Below are experts of layer 4 (counted from 0) of a mixture-of-experts language model. Rows are named router (the router's row for the expert), gate (a neuron's input weights, with its number), up (a neuron's input weights, with its number) and show model dimensions 0-191. Each number is 128 + 32 x the weight over its row's rms, rounded and kept within 0 to 255. Numbers have three digits each.
Before each expert's rows: a language model's description of what the expert responds to. This comes from a sample of Wikipedia text that the model never trained on.

# expert 59
It responds to: Months and subheadings. Month names after in or on in dates, such as August 2014 and 6 September, plus === and ==== subheading markers.
router:168156146078142128192172194107122155105110089087077111126179106122179107136129060146121126096105126119131082072203101133129158152151135116116169139175109130108168133070158086060093107157129117142101133133150109120146149098120197195083191106118142101116120153138155139132147153160100126137085096171195157081111120137075131155132137136107131141156118187145104074100068117059083091160112129100189159175078152110084116134133112162185154149107147136116108154172113129109132156162154193093167095102167077127075153142172143093152157098081140155100137121162136157099081142138106170083
gate2:125092143148130140102182109122150211108129108177080082097148167130152155156164096127104115107123116157131166117157174120125125133115150145160160109134111053154133122112053112113078073155163093207125139141162172118167146122114171150087129092118140123088139170142103104138143155190165074154070171136161168135087120127110162128156128135122210179108144125142140117128067150090109053062171110106080090119181136136118188168082119139170143127147131132095104144122052156149062145114132143141124087170143128072152122179135069128121141081130128161088105113207161091150103157146153124104
up2:071087121128146124142093167106126068108130121100156197147129090107169100135130128159152153129135138075104126138075098138098153090145081141116099121116108174077196122184187127125165134128146142116116123101096073113156153134095112097100171162143100094142138119141124144145046117142066166118147125105077149071175158102107126150108107136133120101104085169143126157113214124120195154182182124124172179131143130126141114159167142153086133135102164133155122121130183117117125111124147077081074164170101121154169114108105183111127062215138105108145121147060120202083135158134075158206
gate3:206130178087089168122093186078110123092193099116141113178096189101121193079134104118119129125106077111120088112117159129160119163096105095099171117148143071108128182082141098100110175135137136089099126164134144131129076119173149156162140132082133110150165168149166146101103142122151095118102062129137098101119100139100192147147129137123127167172184177133114068075116127139104090156118075132175140182090111122108100110068111145146051135103142113082074172155104116177090103189161156141198115156096065178134112144133135145128089133086111129186144119154125133117125152105065100128
up3:085193163066170182110108140119108107120116126080143111169125159067108107091051108076119128134131122174168143121147143141154123144118136123114154170160141099144159085124148134121129136172103150123140104152168144082141086121171115179150153163151116168115097107106138148093116172126211121100128069096169096131140086081153117121103134124109044160145179116143162126127110080122097125101119102104137144147076059099159079159134120159158079164103179151127076115097127145168165148140184171130172087082207086166127136105163114158069154079094084093186207123142159071125109109116126156119
gate4:150171129133160091153107088106116183137152131157100084098160121170189098111138096119114116122137122086124110148174085184088165111127142171094104178190109152155132127087120135120112130159128130096110096097156121145167086124102180112093199169139145127105055157115147102143163153171119091140102130132140173058119114153129131129145154155145143145127147125118132077133084184114108196155102155099154168118091099085098125178168137099145128117177159217125085156175101168160169195092105156112095076091162120090039164162159127195148120114104107137067106128195113119097091109148141186137
up4:129144059117137116152113098130062183160128149115159128123122103120222170113137089172135132144101106104100105146139061170113102132131102153129113226210091175102120120094164133153111107142136127100108115103147109172138127048139147128095150103161135188108117163142125084146173137131124081107091139139079121065125139138142135098120185195122160166132117111128136091124084108136105187163126198090150115129118134045108069172171160110127167107143169165143141101135094152130163142143165116086078130166156138119054120158111088108086167145089136094084051139140110148176094136120123159100
gate5:159121120118130194133093125112131179121127123140152098170121108093102146108129158141116136140116139062151051110118185142134117104117132160120134138090182113144134105141124096101182083204101107105168170129143081106126091115093186151078194130066157115099104116120116155111084150176090129170062112130186137064111147115125145129160117103110170140147100120104155065155164116075159126131145066135042173136063115113121139145126177199123161058177097082157098124158072119116114088124176125112089069074164154178124117172125126137140138148101105078121121099152113143102087129147159185098
up5:090159184119131037122190053150115097144127089160145072134077133109091153113098134129089082138164132179061125119134108136161083103099111079095083141123104164105140132134120157140146121151154142109101102128101130166100156099146089133146063112116129113110135153076160081117123115084135089145124077137149122153121157135175165155094115073170134125103181108135169168143164134146059144072151121127052099174136147118157106197129117163124136212118159099170130118111106084108097173178102122171160192181120164131089107116114137075134104120154137137114173122196087177185126142091113168157
gate6:138134089084166106180187149125133163128140142117125112192139061095117134058094103132092137181098154123167140083150154125083148128142076080078157120130139057073127102098127148086105141148076144120097148125149131150161053120098105201156186083135200112091166129136131167175133187125136116181116106165128147146133110149168091180160117172134113098122141163152162114132142133073108112095150101086132187091132091188102078151094140152163145120116141168077098141160109144096131133131154129184124103166105078197121163167119155144149121106111139143134145069117146068071122193131112077129
up6:155124085168072174127113132168090184133111126110152138092133126123067164143144135125206158111162157120119115149063122153136115131083143159194122124057088188168140157129145140140118103122174116111127089172122111153219173107146130055116108151146114163189117123115149094091113089127093101106208109091103103088172164163176094084135135074111127136161147122136133141149097141113111117089120124120097156111131118183139148090145113183077086119105152161174171126108192075133095116089151118103132142086110129105134073144174142187146159157166098098162146202095148175088140056121119155123
gate7:171121125169140186111148126132189105105077109106118161050122123090133143111113098115118117105111189122059081152155151160119139086122153089136161078077120181113161165079154127139076154117153135118110105124086164120113129099101207162142141159078117147089174176126078151165148095104088094151171079140172174112136120082096176135105171104107099128106131203093150128121127153100153127132128150149091100159165111106063119176077105129183108125126100122137158147103150123113049163186153136143117086143151092115132142205090142137222157163147126139158127152101077096143084092139147177134
up7:105144100099160082115146063103116092130109080120131135152114090149114149158117162152064166131116100153164121094069080080119117206110063140172117126036135106146127032159137144141167109141086144138102124127110137117181125098118070074075097107129171131095105122158101138073097107134125123172135169117100175158125103090147140110147089089172130115139151119167142127094117143094184047111178118139192129079136144128167087107118093176080176147114150123108113114174104108114109079139105110122087192170146148102152131110141101137131168120105113110142128057179224146103136109132166135149
gate8:157093106111137151149188180192173188119105123163060097061075076218136137105157069153132124094116127114129108129129113176118128153120170121120132130189108159172146104082118084116137114128152126145087164150092134106114039149124146101128144138116124113165134102152114109142204109173101104160097167161159143104213099174137116139164171121160095079078163140121125151156073181114113154140092112078153146179047080206076142132133106092138124147142115115082109165131143137130103144141154142105104079163132100106104062094134138129158099093153176163141155170106129102129119149127119140167
up8:158109109155154126158108134189058087082155146139106068143172155158082125136182126123162109105123096113096194138128175148161194142151132139097099130102130148093133161186128091107089115107108095136212148133133117106158135112080123122106063145142178090115120118188161091156121150142124188124137118107199118163142186141093088131099150125073160201163110153194079118157126110136168148081118105127091117077119164128157124117129155116121174160155141119167142080116036110145211092084132121132146084115100127114187143103088104175078143116122092117129158136151154148166137123119101127203
gate9:115164118049111130157181152152120092165112157127097106105137128080148130166134150122146133182091117171095143168071119169120165067144086118133049109141111161155124180125189149135124131145144189138083081134161104113179137103118145101128146129172160147086112086118173113129124168161129140134119155159153102143205168108095111147148072131197103126123083170156125103124057147138116123144128169085199120144111121144150184186110144072136139161118151052062124090197130093136149087084123088144131135156124147142102133154155132094139109075138127091116191186211149123132157123099126177150
up9:108092129196178148093082154142133087066136111137149166104185056111125100126088193182124157111154153104121093112162128111100108124151187150129175109102102108125149122095095104167092113164109096134184156074092142156085141163149163073143096100077122065129187142118130198119147115130103131122136060124113164072071125180161163105172151103064172095085133163134095136154152139171158089140149105173109088118144093149132131085151113112155079110111065145179178139083137084111117144181116139114150105101123110135113075145130122138153118162130118164137084054079081143153081132167144108118